Below are experts of layer 9 (counted from 0) of a mixture-of-experts language model. Rows are named router (the router's row for the expert), gate (a neuron's input weights, with its number), up (a neuron's input weights, with its number), down (a neuron's output weights, with its number) and show model dimensions 64-127. Each number is 128 + 24 x the weight over its row's rms, rounded and kept within 0 to 255. Numbers have three digits each.
Before each expert's rows: "comes after" lists some tokens at least twice as common just before its tokens as in all text. This comes from a sample of Wikipedia text that the model never trained on. Tokens count by the router's weight.

# expert 52
comes after: " ", " (", " it", " W", " P", " C"
router:145123102155135135101161113141099124106109100138120121132100116107089115164136136132129107141137157125130129125178106069087114101128181121111122161127115104147140041177133141115091107110085120
gate0:177138122121117105125085116122149140068099150120161146127140138121110083132088119108131140128165144155111140113070119052145145193110123116132168117129105114136174140147118164126121137101126155
up0:141147109128145185155167128143116107163153133094116143108179112139157184139127131146102106138158109091124161143144113153150164072114140156124123145086135140101087139101151096108122111137155135
down0:196108129134144114155113157112160127143151139097158155110115139155140141168170143187079125115115101110127110117131166074130118094127151158144119131115137093127106108124122172092133150149122122
gate1:099172084158146107109147118117144164115091126108128150145139090098115129144108120122130144139098150104153118086083103104122146153109120097111181087122060147129149111102108147162064123119124131
up1:141114117124132147112165095121157125126147110144118127114158143131107115122138140135106113131161113142136156171170152178141116097153122180139106155152143121133093174127163122110165148126138119
down1:097142122138119125122081133126154102204147091114131134092110174152143076132156107098113105136111118167107147110128137161143116161156117135173117174122116131101139123158092136100191140130149139
gate2:095134121165113181129144095103103147137123143110168114098122107108111146133147119126131111112124114141143175164149106131080148130145070111140115132144114141167121132110131132117136105108103105
up2:095148136182104183100132118139063125134123124116154112106118125113100152134144139113121106100120140123129158137172100134063164117164116129145139116170111090149124109124163129106146114127107111
down2:123120123095107098118089118108125153152134201152114141165109119163139122089136148159158166172146090126150132136142116126159125112091167159096164155140104123128119130110161095105139116165142110
gate3:126156124152104131159162139163125160154068136099135099084131128131142118162158130135141126166134114166130145122137090104113130135111115165149138170083106168155127112140130125155120152139156105
up3:125136125164094164142160169145108161145097153138140120136138139129115145154145157147145121132142100142122157118124100108096130096152110166140155150116122152175129113142159143148071153147135108
down3:129112092093093143114115133096143108117115101122132138105161089133111088099110131157132113138126141116111157105090045148172132160168161118153132146086133108092114127106126095103107105139113118
gate4:101118107134136169134095146103092102104166160147173129083163105090141099131147135147145106097115104154119089110158140135116124126145094125141109134114131139113118158148147104117143141153094126
up4:125127099139111145146160092138086090115105130108103131123120145167121179112127117137119105113141099124156147147143130131143106117102109167123086117090114169089112159140135091152130122092091150
down4:152111100116112099144142139148122128128122151119127137127100088188115113133146099162129163135133135126150116111091122148138109098128126171149095120131095111075088095084144105137154113095153102
gate5:104108148139156153154152116155138162100150116130144135107130116148125156141145110125133176097145137121180116112113109162117138129168137182182144133148106127104160164078162099109105143159138109
up5:139157106087127122097120128112106094127135149155152130158116132114148093106140177150074082117125142131116163142140169141137128156078119088126098100102171099119087133144112119105129137102140148
down5:147116108110142155112128128138155169147162120134107138133136152107094115138161126136129134106114115101121133120123168134111067133117159126096116126133119145101121134128078151098152141132115096
gate6:165138147163134145126142131161121115116139138098140110120093130110137143160161126145138140147125135164159139095148149153161181116145101145121132132084122104132131151103116147124109142134169140
up6:144122141157114156114151133146113094122135169108116106131092120144131110177171181147136144154131129160126117123135164118127164101158131154148155129067150094134147111152114118105128145138144111
down6:104085142086164157093089097139138105126151159134170125142130116150127125126127187154165119116156105098106111118128088120145154101140136154088134164102138115103106124144154141122110140130120123
gate7:110094103117125121142132125145159157091135095139103156186162165104108132136141107175181148152121121106124122103157143052110112126145145126082141100125111114125134138078125132149153108110130106
up7:120136124120100142142107115077113127165133143126149130102150104104148113112096129112118139142139131112120116174136117146159150146133136129124084151153125119139138105129137164125110127132117128
down7:131131096114153074158181124151092140144125130085089167164169150143136138123099126143140164102137143142120129138138149118121135095154144125095158124105136140115097161100139139107148094137110124
gate8:053156117156096152120132142140120149132126109089151107134106154119068112135131167125139126122110124133127119109171115168080121144147078127149156114103094136115124122123135180123150168118135135
up8:104115174144123179093148100196131128056104127096142147120100097133089117122129148141126093130137160117131136146106105121129122082106102168154137104141104142175093125119158111157145178113134133
down8:100114106112119120129171152132125107134109097112126105101133098175123125159193117119131125151125094163170160115134122108136135171134163116141165165105119132114140102104148111078131135097115143
gate9:078104105148083103136163156137130130096125115117144153154174128127100153120126097127165112140114144134163133124107142080142118126163121140096119073090097135117083098100125116160154157105157155
up9:171100097152110132088091125128158113121094115092112151126110165130107115146177145125155124095132102125149112102116077165126122130146157138131161090115098110130104129111124138142145113107133106
down9:159118132085143121136143119113066126143124082137101150125170125155177123184089156150129124140144138136121132096146145104131136137117105136124142127110097119135154127150109164131127123156082161
gate10:128102128126088137137148129129137128110125139153138110090137163105119131115137140114156129102133102173155098148121102142120121100141102146113106135104090133136146105137114141135142143162136128
up10:110130091134104124107096131148145109117118123126106145160099140108123173166104159127116152106147119088151135146178162092157136083123143136108140144100097130149145107143117112099141167169100087
down10:127149144125132145116151123117115123138127145090116130135156121145134114100155154162087180102097164123143143107101107123113145120133120141088145116187158087106125126094142152115110138133092127
gate11:121156153140088140117155132146151151149189135133111131174092123144172122118096084159125116136127120122172139140098162115127146112167137134150159124098071134156095144126152120168106123073149190
up11:145090101127161106159119150111125146127085134145135133096178110139083156127169181139091120144129154145117136129130133121124092140130129110100128110164184120130142153119121114123121103159123109
down11:119138137131122137150107149166182140176136105123171135074149149138099140162130154105090142120152124153131149104120134110115134151146164107150082138121108150158157155120125125125130126113138126
gate12:123137157164086143114165143124103092095106113125096096093141167128123153128117124119154116116101104096120102085167111095109097190147102130095129122141104108117131094156146157149137164103107121
up12:130070108185153146102093149123141148119127103125125148141147133106123155104153135152102111102101104094171075117137171148118129082143121110154140124138098125155156143134063107113176111155151092
down12:114137067141135133181156119131155153100155136124109114131114125151158102151156149135130171106099101087134121150154115097128164117109142111101116149124190137120121172108130155145096140123132115
gate13:125120083129102144167116117144098162084125178160115111129133163170140118104064128114093106169088123104115108125122119115108131152122121152143150135088096145123145137172124129099142162119126123
up13:142080144101125104117157138163126134102152133104081099115141128199168121122134119124127086163146126094137138176127128141141146105153126155096141120127104117112149103134126124141142137090141146
down13:138128074182125133131131121152123148109139128133142137129098111107084131074126105092154148136112127090096153132144138109126118120135121138104082139134143131109140149100116140093139132142140155
gate14:110140109126078170185123099130108162114143102141152077106125149126130093117093092129119120125110079121176103095119170130155130103140086114155148126099119100139101166114147125143122167135119118
up14:133131120099161112177150135123133158150169166128102160167192159159137100094130130163098081182125116103111138123113130098122116117125176112147105104184171078116118145120111130162104148105099128
down14:128152139127109145101106141105099137106102141137105091131127112148141124116156140154123114106129106117146132137147185110162112109145113131125123161143146108129135168118135098145135125079156136
gate15:144162117139083120127128153113122161108089096126142133130159123127109097136088128165115162131117122158095111076141149092127144095142139159101082123068089110068158117145156101142159125091122150
up15:104116134144078128092156134119080158107112112123121142178153184099118102096109112141153128192136155146089113064104148086129141100133134127118126138105110121108162150115144089144098135116130105
down15:083140118142150127099148163140131137105134057153091185110175129116115144069120162057158104154134138127125141134099126135130169130126139125141126135127134119138111155098135098176080084094123069
gate16:122149171150100178152113127157153150146120185084108090166129110103158116138126136131167161147136090128120128138172127117139165109130075132142152152112103135147108133122135130124122151180127209
up16:168128148129109132092120137124106125126090145083125165117121116114126093153129119152160161122105111169125114108111125118138125097113124128173105143117134168134120131164140129091096126100146140
down16:139119137118110134137137122153098140167120091125136116100142160129117130159130114099102129112100087133116093137130105082119138124105117132098134113089089120120134087149132117150130165138128111
gate17:132132137141113159129139159173130095101109116086132142150115117126109118175129124109134119136118123180084138131185150115115156142175108128119142081128082135153125117137172108115140123119146118
up17:121173089130082156113148134153095129081092114119163137143150137119113099115082121160124128107121143122132100178161138140126094095130095115123147080116096121144081106138176164175143117127127126
down17:167138125114142099143141142122101121066126136130124166174123116158140120160101149076151173154133076140131139133162147091113119114175127137084163132132096109125170111110122119111118130106161122
gate18:114116101155144127150113131135116151105136140107134105112147138134129105090137120101141168133081125117129055086149170162146118133114146110138139120113158135150169162129119147116118126090187093
up18:137109114121086131122093107108117154143148134124129114101126125154165132135157127136141105134128113131175131131122078104143119143117099124091116101123109166107134116170073122143122086099164145
down18:121132121144103093137117118108147078155169133079140130138156123112104110163127123129164085139136132124126134171109157135133109147121130113143105112123121121097125106151116170141147154096126111
gate19:161169105110149102145103144146136169092107136125145117134120139103115104159087138173130125135137143130114180129120196111123121139164161109141162117138111118088160137109120097144129118132126153
up19:130104172108127189113171115137143096134143155133116163134128125139148158066158144090102120116107124129138124180114088170138149109140109149134091128132155143110096131128113129140137144118121132
down19:105137139134164144177140116094122139152155163105166102115130124156137145147149118154082088096151097153153114113135151104118141145109113146148141129151139106104146155148100147087150113140084168
gate20:099096156125095148097161111134125127125105150133116143139123123117162107171132171125092121148160125136112147151123138152108163171120145114115161155103108146159089150147147103094118128150095127
up20:106133120098103139133151145133129148124073104176128108126135158137096177138128102114157169149101122066146100124107127118100112105129153098122112135117148131158140097098120143156131141126125104
down20:134125147119123119166121105140093131142138137164132148121159159077127104128148121140066124160112102132124136128119102174117078105101123113135132112132105118101112136146143134183127112089152140
gate21:158118116144083163091159132112079134082136174098121091098138133134131152153116144120156156120130095114128147136108095154134135111123106137146114126117106106117132142148166112111135185132115110
up21:133159074131137098123145103138123136168120097098118124136115128109131137129085134144113142160124123148117082126121142148131136157094140186135163141132146136115129109115131132138103102100111159
down21:118157149095144136142134108179090131143115099150153132173111158108143173132127082129151116141153116130117118114151195137145148149110099161097138125109149145164119133108146161086122111171148160
gate22:100128173157150172122105119179131135125173126085175099096130131120122132132096139100140165153099164160107083147111128120093174144126175167144127166071124134116104146124134153112090084148198105
up22:147161140127109101110130121181131119105143145104151105097076102124118105151119119101124157116097129142131139133179134137086165151131157173171133154080078113103109119158163167114114077129107125
down22:081126110139135107112102141113135110131126115114137107105144133117132114117069136143108112122130149143153108126129064161135157192127107148160119131142178130103149122088142130100187167138163093
gate23:121107126130075105122112123121081158108125115103152107193154150150143089162140142129156122123125116111112112129111151121162129140161124123116093143108111164094141146138104130138108114144098119
up23:182141121105120115136152139131173123118075098140114137140148125143114053090122123109112115089132132143099108164145133142131138144114146139119092116145135145126126138133137112081184138112128128
down23:157147130119119160113126121128101081160135152107113168117087142121145128116163127102119145162144145122102128118132154137191116112127107159124096117102140193129116149115092154113178120129154151
gate24:145135125117114170134089126134098110146132112108136133115145129101152071166118140136131166148115151196169129139100096140102122127126156150127131118127098135156142142140122152143103117122106152
up24:068114154146121023112138129107122164139145148134152103119165119167147145100109120170103103127136117100128162132163122129102148141120105157114118109156102106129130123087168110148103085099150076
down24:110060127124140107167112097143141148128150134118131108125143103116144142101104101136131091113121143147116102159138147182080138136111169172152096122099162097127126168129138119147136166131122154
gate25:136126128144115135178168145123168170130127131132119118097133164118159110199103129121139145155166136116171106127094152110080137128150135149126096088124096140126169116156103135106126144131097128
up25:175106137125128132151137126164164148113142170137140168148123119137102104104082122126105145138162149123144131140133156119143126164138132181117131136127111136178138101134112139106097134169071155
down25:095131139131139083107130101142123081116156091100168090147146147129170122161145164084123145139141124097114116098167169097110147162097145133070111130139086152108113060152152104122092164156147092
gate26:124157104110116160088132114136145120103102112133136125068142123104121161110142168165135113123103099148117086146198150113139096112176137092128106140122158123138123157111096127137119134144144103
up26:100132123148117097125102105137112113131121138109126099132106129103141107074118120134150113123139148170076084097182130147120131148168137097108106128148132099125090126133072120158141114179126125
down26:105097164120141116154145121120116148119097168134111166106124107111112190129131095135125192124098115118092125141135126176170182149108134178158134113145106084142130159119132134106107076148132165
gate27:074131137163112132116088112104088126138138110140159095146155154151157136108105139138149129126100166132106083128138140125095144119110138131111085121136110108178092148148165158116140146114119124
up27:127070175143109117121094096138098138130153118108144117139113151115143133138102135134145096156119179148100108107119127128111125114093131143128091117100095114150107116147141124084126150100104128
down27:160122128122123118106160114119126126097134174184141146142097164116140193135097156107122121123134071132118155097139121095128089115161131118146137106142152136118113126100114095138109147075122151
gate28:105150127141116169164122086165151143143140118139129146094097158122107121171123140127098088141119105094129125117184143121146159142129078096103125134104135133137139116148105147119131144144067126
up28:139108118111159114097159127104154088102085140121113119166143131165164159097143098152118141117141118155140138166098132138096089099125172156142131092144114115103119150110132092138148118116190144
down28:119156117116071120152061142117124111126154128115096143104136164132115128088132124135113123099104140121081124113157092121133075113091115110148125143117143152133107174161153141111115104102109146
gate29:120098132111087102084119148119100096089081140128157123112109152145132106154084136126083109131105140110096173110155146111093173084160082145152150129138132149156117115151161123148138152090095148
up29:111104125141088107160149126127132105144132130124139160136114131155099136132122110133146125090151125080146142155117166075129133124141125114117125137134131107139132101145150132121144160100128115
down29:074146111156153157123144154098173115105096114142128128113123143091090161133132104129144161155116125126132178135106118087122156134156107108131148078131097119151158069114141138155137160122137110
gate30:119131183128113099112142133127116158094130162120179127093160099153130080150126117173106111114102093132118129105142133146164155147141117133153147137115096130108145151141129137151126163134090110
up30:129130108073095122126126158123132136097175124145133085129142145118150158108186132143176174120117100130094120109095100142175128133122158162134054100123145155102138193121148173145089144078117106
down30:178103158150140118085130130136137120139128137142150150124132116142099080142118122094130131118135148148121132158075183117135135094121061147112103104112100089082146095105144113129154114158108126
gate31:108150115127132152144148129124111131142123093085177128144137145132137131141124172134169155122119162137121121111146134112144127121108094179135148157097120111144160143126180124119139099115122112
up31:111107105119134136125150101108146099140131128104083138114142110168161149069114106119127134162141072129122121117110102149163109163178099106086109121162094127108133134105081127153117157130134107
down31:126151118186093104182137148156131135116088138156139141148134148106088106164128147132102098091109159144103100142142169151097157148099153128163091126085095121082108110135135083142137151116136159
gate32:079137123102094134137113103153134098156112108122137117161123086124112104156097144134127145134089126132111114089129122112111099124144123116104132153136101115149104110116111102156116121145122129
up32:075135108066144153107157088126143165152083100145148120112107098176136085153138088111080134159102165103122142123162131087077159161109138143125114168102110141127114110089155144109133103132136144
down32:153135160128144157100117111115135113130158128146119135135120110142142147138159069114146148092159105099193106136180106116142144135125106115114104175126122165149158124112151154118137152077148162
gate33:137132117117102145118139114098122126084075091116150144144135163098113123141158128115168163125096169173122132105102176103133107161155158130126108136132104111132132125111092091175143147162096086
up33:109130110116089136155095127088130131102078103134138113114153143106105070165118111093140171110087153154131080094148176116141103151143128098110136114098106135136112121182127167166160147116094140
down33:148156190116186132120160126182124124137160063155118149111138127115143173112137160140203116147161132157128118148171112153126105135120133129123114131114133110122135136124148124123113147091141128
gate34:146131117134127143095124091133114115068096192115093144144126089161095126116168146122139182147166149142167128138131122159057089099116129155096145120137119143149098116137156132116148120125161128
up34:129122131115144148142134140108146135149143080102141134129117196100145102138092133140090101146083122123136130129140149108139138140142105083152092098136142142122165136115079110151098130121089125
down34:143120116112125124144147079101113131108142131149133100120117125148107046191157165131112140121142099120110107144084114140127150174116143144133096105151095119120122131135130096138127111168139103
gate35:102129148134093135157106125163145150096108164147139112149126113174137163160126167140134127173143128134116147109145080138074076171116148136125112146145104192152146111147167163118156141098117161
up35:130120086124169099103165129080124119145146108111136141110155167117119129126132070144105150095094160120134137160118162107134164109109123121179141122138174058099081139121104087145094100137170084
down35:145149143150097135161151137132125114129127098134097118114129120095145136155124148106101113139119135114172153129172184160144126127142148133128136164143109151152149132092103119149147123140107176
gate36:137115151169074136118116139162141159136131134134154119095102124123137072109133143126099117138068116140138123114172115135143155156151160089170087130139102111121128113174131125102128162132113153
up36:134168147117128150116120155099155152129175138132103128107127151132154090127137132154113142144166152122069123122151094136146142120094128128104087147137125089091171135130126108142125155137151093
down36:152125130138119132131109131123139136118084143113125142184144106132130100126136175125119159119126145176123087135107102152155101142134137116168120122109136142140120155129100141133155111115092107
gate37:115114127158098154095142112138116118164141143137126129116144113109161115160096096085120119076139120095133061114129111125116116114183127159158140167100108152145120123109174124128094183128092175
up37:090125136126163107105162109172148124136115160163165167122158187150092122090151158113112141135084145145165125143107127130119122126140124209130111149166108132132134130133129117139138122158116103
down37:134158110136123143121085096142091119099124162121119124166120132135122113112118135109120124108144106069105074092180145151106140137086081171128134153141126155136182152106158188106129123103158137
gate38:159108112091146162162073117165155142139115144109166104153109122100123099105068141121116120138114134150114124104117128107155118175145107126114155144086071144130094124113095130108124125093127132
up38:163149134132139092102172127100177162103135119161040130148150137122117169108109093128113121118124163114122147131160121148128118137100143127111118124144177138101144126103147120134131142143167152
down38:098134109088096095114111136138138147129143153121140173143131130159123084072144137195171150107104127112127147121108122116135134113058158158130123166090137102100146136140125125128129142120156110
gate39:041131055161116093111180062127166172099107127102155124124109140120146098149099140120135129152112150135115075135113145130113127118147184148119133145124110121110110142166125119166155136114106162
up39:159168121101109120146124133130124114136156152142095153134132093162144114092110122105088165119168105138160139156185128108112141148095108142126129134160093114125165105125129137122136102170099172
down39:133150131149063106122126175161113136195130142134133138121138158150159149128106125081134115143126168112143118133102178130126146132172060116135095119108102128174142142156107185147108124130153131
gate40:155106123150114127112133074110125128107157123095175137120111146162146094154163094116151123110116143105123111105160159092096143169115104147149108135118117116160126116153140154137137110099126129
up40:064128108120179133100138151127108131161103118155109120176140120094105140135110154148115110141133121111145162138064081139120098136137115059118159116137129155089136157078136077135128133168135100
down40:137114153145125057126159142159148149130146144108114128137082115128108086160117128131087110164133140143049070165129103109141130154111153109109125123129102141095144113140121100140101107129092145
gate41:144124119111139182117151111112164129135132096115115121147121173091123136135141102113110132134142115127108152132153136103091119168136142083183125090114123169171109125131122155106136137136115123
up41:154114151117135151111167138091161134138146081108133156134122179129096104151148122103124132119133124131110132129117156118111116145125126099170103110103127136156111120165146173104164131133076111
down41:121127092100164103139105118148125085075095129146121161110159125184142109147118136077156130136144114129119162121106135095112138128085072130123158156127115108114113138129149137118110146144135117
gate42:178113137109095148040152151109121153121085162120143091177117101131146114092134157115121105128076127107103094152121116156138094096177179113129148151092118131129167142124129144112148154116109141
up42:142094135112142112086103144064127125125132122111121140151105162099124113114160107139094148134114117106144158137068107120129118125121110152158129100131145112133143115147115085099114120102103156
down42:109147130113136106132132135094112158096158177094162154112171137097180139097089100122088093124116145151134128103111109161132125136093094131111154156109129149144150113140119126138182045110125169
gate43:148156124146080092109164141111130185131117118127123138137090120111158141149093134142125129111089084118077136131130145153141114127136117101122074111164123108099133124111161141165121174112152138
up43:117138132127147118169112129118119108173103101136166148122075137096143131144124125105140133108089140088098082127159152098148104111129095117163140132106112148152109127161100139141120121164086129
down43:179114103122156107095117126173134100143149173138154130099151155165108116112108150177121119133118104114156188126136160120168133066114113132099104116102146125110096132120157142144126174132153133
gate44:166111116134061110080125101079107146115125129149159129131095138152137108111119161122155126110094151110083109100150136075115108164110133094090145103124099152135154134152123115143130145131121107
up44:166160150133121100081078119106083118078138137139149156120099128150118138127157109159151137116127125113152094094109131092149124124126099127131110081111122136169126162162098128139120121113123138
down44:076142138123061082110142121068138138136114064109118142106136123138134102122120155099130096154117134092113114118168187110135111156116106132146121071137118131153136135140123131140108171122103131
gate45:105112140135101128118142133107129140141090116075133115120151106139110159128161138109135160120141151144078122112153105122130129088144078161148106179085121115141133112165163121130093139142153142
up45:091167080151105071114163120113175130151134115154119135118180111142129152139086130086106157157090121143122111183093156108113134169133111121118149137145073123172157113108144108142146148149112110
down45:156133164098178141153138155117082162140118132176101139130115113134174168150114149145141108095120107114156136100117124158151094135135113155124162101113197134152092162131121170139142095074115171
gate46:140130152109098134107131176160169109115120130080144140125150098154164090136132148110138132119149139147090103124169150117153151116165096118105127163094142135173116130138131154120120136129119151
up46:080148117152118162131086138139127157147119129146129078116116124130079127123122168159141149140107119096094081135112121144151141107213163137146187124157166147118123122116124117122116112141120121
down46:121137088120146127141098119100108193135093124169134081108124103104088143103160110141075077135066120134127125144141109124167131136140105176175104096158132143142105126097137148103121114115148167
gate47:146084132122118128137149097158117138087096104119136129131108112137106107155074106144158149117134132169119149123110143127131100098179117139122106145141128161128139116139143124115152120094201102
up47:122159143140145124153126151108113110143164164154072180120144183126151131123162164122096108137103148104119135143132093115147162135082125101122168115135115131117113107113096127117095136134070167
down47:104105127123107113118157063096142151109112093141150122149098102143140134151073180110138109143122125143164143148105133115150128161106127152167135080105104145139141099106150119156160092099134122
gate48:098127159112079121151128137169133117134127196134102124123125169138183124159135155117118157155128116140152149133152090128154143161115127061117093107101097136108086119144127168127146140064166136
up48:137162120124162136113131120111132135103141089129135139145121102137098107118107093121108102135133128097119100123116144131119146132118121162142176150150149140166166136095125079144097104169135136
down48:112094081097134130151126101127102124117129158106100109095125079147128105117142172128120155171130106115119158092127087164186111163114172106135129095135152158113092115126147124125129132139141146
gate49:088175079141092128138126119131131095108098132153131122136126132126149135158097144137115122135110147123128133126138132125118110141157144181124180130119065111114075122141106141166119151130119165
up49:172103177122157149152146136117127131143165147113104152147114127154128130112135137129104121152173100170128137148107118121101125082146143097141071092150165144107118122117131136105157073149139119
down49:152142099160104132102064145117106135125125125144117135080154117123135117118109163137134124160145125145184173148131176169161116163143104129122162135141164096120092123114125176149109127109106110
gate50:098131139119130105102138096163123156080146091111062117143141105108149121125079124131143105126099125107143132092147148088132129157173100114100146139123124126114130120159145083168136117084120129
up50:107143098131156158120094178123139121139132107120112116135123154168116108174165150176121131105109146121129131112101137145133104102154115138158171086136133135123150120097063144112163130133153126
down50:124080127100154126096150112135113139127133125100096129164110166083126104112133082117182118115159110144095130153126127105198149149132160089109125127142108102140139075115139157134119092099116131
gate51:130135139104111106110116071145157126092077113128151102130117139128084106149116112116107165177092131108151143089117137162099119146185112130121162123067074133102144122139135184145149144127102172
up51:131123122078135124104084113172114149120092117116149088095084184167111130123111122144136149110058150152120145098121144165129124130148122141137122122072121127070141107129118207147139121111137151
down51:157109107141161093143132143151134138107133106165101124142144147123158147096161139096140119134130105111113095124118124137092125145143137110110123170137166144113121135050121140161111143125161125
gate52:106109159156129134104078130161106112103102113087159112110153127114145153151152160182158129073096132144094099105113133091115121124172103114128124123123136123131096128133145123157167138162136115
up52:081150117134146112130162109157117145105089118111141132150166121130129157141148114186129123131135089122146149130130132128118099136157151138124129134107129102121129139141120109142113115117123138
down52:119114124151156092137124149157070112160134134125109126146122150143117113103113087101193084129145088121101171154119147116123108135123131127070139102102115110116118145112123117086114063127132089
gate53:099155124130131161172159127143109114089104103125144127137120152126098164173126121124158143098134109129135125124198127135139126124181124108119139158119069132177156136122135131151118128162100116
up53:101140136125096139111131141143122119139128083135145096145151136149091140143133132115127100149126134158156140114130161102110146113127091109119128122159132133134151115119157139098156152110129131
down53:128127092134167146113121113158121150144101149110096139162132124147121126106128124110184159161106128127137130161134147153106184058114129119116127097094115134120135133106150148166135073138114143
gate54:089148111168106126146108078108091157050083099148118128156153138147108060164119111139113096170148099153140090070150109117131136116155166130173146124123099148132121137107132136096129123131113121
up54:104104117186118115143099093151115154103093107125138125087138103147133113184138115137106120144126108117145104069155081115142130095161152087144149134082118122140089128141132122100131148163119100
down54:110129155111121127148124113140156160069159137130138118130135111106147112117162107155159081150103103094158136160131148138106121104149165135110109123147121139110071094102117113140117128134124128
gate55:121134096147120111128076156125142146121098117110169162126150097130113123142138124141128146125134132133130145155132107091147098167154077105144120087121091139121140125140154124180126135120136135
up55:113176097164103112127072124152202143102103094132111141169163110101166096152095113126159133125111165136126151143125160122116106130143134136124111124137073127125163137131111145123118078107108114
down55:106135098120152150122077102107075100117124152137138119105106142113135115114130112135166162128133140110138116119120136126141126094124087124123156134134116082164140141115147099125128118135148139
gate56:117116109140116169148143155160104118042089110182120129113130095166106116129137136134100128151093113104143129114107103116130121117135099128122109120079146164119093131136142134146102153165129179
up56:121111176116123100083164103116151119176154120104140131167121128162136142128133140143134151087172096155136134185168167111115170129130125123132108138154125116153126173107119096111111090104096114
down56:128101105124163125139123139098142103121096125154098156170155133197103112130114147121177117138136151153120109116116081107127139143101133112146130118106091119143132094153076084097099157149154118
gate57:152154178138126149099140115182151093124101154117096146120109124104146137139108149148138079110098137128119159102129113127119114155134097086114114131116092119106134147134107152104134138121132110
up57:131099130111154120133162153113099137105161124170133130111135135169104165092154124109104148141177149157132128149112113130112131106129158138165107108131189142144090139112163100122147110130129155
down57:149178114113124149154120123121127089131117122088134132119126102152134093171090118169139146163106106099117114163083141099153120105085122146174144103115109109118184105148121085093130089139135096
gate58:165152108142072076146150128104123132121124123096179156138144135118130119148177118118133116143178117130107153105119087119117111169146101136102123137114117145112159118173154135119135155076121180
up58:150137115124130124145149131129151133121121140110136128133145134118106126100124142126166142135152141126113131105159129110098076112145164148124106143124094145153178098128122141125128148119128110
down58:131127141121124128127109132129124102103144118109146127123122172105119106136118139159154179132127121125117128101093110123132129103132128102113109145164124127088128158151132149129144140115163100
gate59:167140129141096098116113161122106173135124116132131106136137065103143147122088148082127091124128111121110105067185156144109190137142094140097141141134107101130131124145155128152115125157110163
up59:107155132133111146126134098089137122157110140140126099098119140109113147110133147107113142176122129113138133108111107095102160124136100139098125167137112148108122133111097128150118151162127158
down59:098122084136122113147175147135142161137133114108138092092129132129104125133115106110129096124136099151158065103138162135144127112135153133158120143140094109093151111151100148160101104128114093
gate60:147140134129131121086114091138099168121133123135152095102113079167195144126139109133108171108153132128114132106084133118115167166133159144109143154110085158099121137157126118162117099117124118
up60:145155119121132183125165157108136140148152134193084115103102158059097171103088122141100130152126146132174124113144123151106135115113131095149156095139112123128122134061123136111125116149174190
down60:125086075119145154126123115112133123115105115109126113118085121130130128106137139144154206123114085119158156164148138113118127099140145140128145142128125097141157127168126123168171089108152105
gate61:113106121136092118106117110146206146074104128104101134089178146098132102123144144132117157134126166164089107106137114115123132168150127109110160157124040084143129127143120156133109150128092113
up61:084126125163108111119117132107139134158103105092147123134092138108129144175134167125097160144166129176122154123141099098123114137139159078109094146111082156116114116135119134165089159129139121
down61:154126123123144111157136100135134143131106156168132158098140134133136124086134135109165133125104099105116144141084125182098104167118120155118144110081137076092111082141132146124158150127157141
gate62:132088160141142084104132129075128134089127123108156126134156099131104115146116135139139130109130105147119170141136144138137166130141116143122105124133114132137170120122156085071150122160127115
up62:128131153113134139128159114102106123175156102146113110172147146163131136169081148136106097143139124155166104116130129161140103115109161138097094117104120143148119113111114146141070102122141160
down62:145103108127128106111140176152151170158154103090187116120141130101180145150136142126099141083147109132101096103158108138125065142140126122124122113078137147115086160160110138105168113127071146
gate63:098128125145128080131115110125095141090128112140139122144131119147147130197136146154133163104133092127151132117147165108123106147136129130107112114131103104134159159112113150162114086187089085
up63:153105164126143123130128124125127128168100155120108149093122181119140147113123119107142094136175159153094122164127086129110129080160113119147165147136169143103107102111114136096134155100128158
down63:143147111144096097109115140124135148137134155094090133134122116100098139108096129144092135112119122158109079115128180138148150139154102101154086159116122152117142121140114146140145117162104191
gate64:136105102113085124090102096140132146135138084107130125139112148104135109140133107123132165159146111125158118087116135091076125102101127098134145153125116157182163102138106155129106169149107090
up64:126121115187166111122159087128123127145135107068078119151134138132109156161096157159098116148173134110134131126098099114115090144146138074117148132134111144115179130139088139133094126099105113
down64:141128132147145122143184114165133094127135174145181112178099117099109109164152111131156101076137106132080106117105143135087143105101147124127150138126144117128184118158111097146141086138120110
gate65:125118107124084130127109165159108138107107083120163141121136151076137144123110142081165137086113144104115121105126129082086124131131128135105132157108135091165154119167138130156140165115141084
up65:149114126163114087128103132133144129116106144150100116094158174178103142161173125150119107123166093110132146090161117158140145135110104084152104130101105114106119150178120093133146147125170097
down65:125108086106118133149138114113131127088158158146163097161114125113119119110104162096170169141096111129145133087129121136142148122128148138129109128136131081151132113142100134119094141136135105
gate66:127120127090061086098167130102152179082084146150142112074154093177111120137131145175097143087100102147132134185136127103117142126124094098137134146136106118119125139105121144114123137141120111
up66:161095136111054139115157170128101162133078155117121147096079130183084108140117153167093133090113128146116145131153128138084140097137132124135124137106126111119112120148155128107157111135096117
down66:094084080149091100143109129153183140097158113111135099133078144111100142132136103125124148099140120131111139131127155146141149110170118097157192117126090147141128155168086126153128119152148136
gate67:112141133113076090096143148130158153107108106115146156124094134140090115102115130099150151117136120121147111096186131088128122116163170092152126127113077151145127099129127107116135165104121124
up67:103148103122082163136140118099136126146128148104118122153092117115150132116143140132115098151159146157137095113106098101124150164118157110138142129086121119192118120088124141122068126124124126
down67:132096139110176119146114130164125149135130113121159108094114141144135146154064132119137135126107133100150120137181184125121157111131075116135164145145117134079105099174132087128098147109121118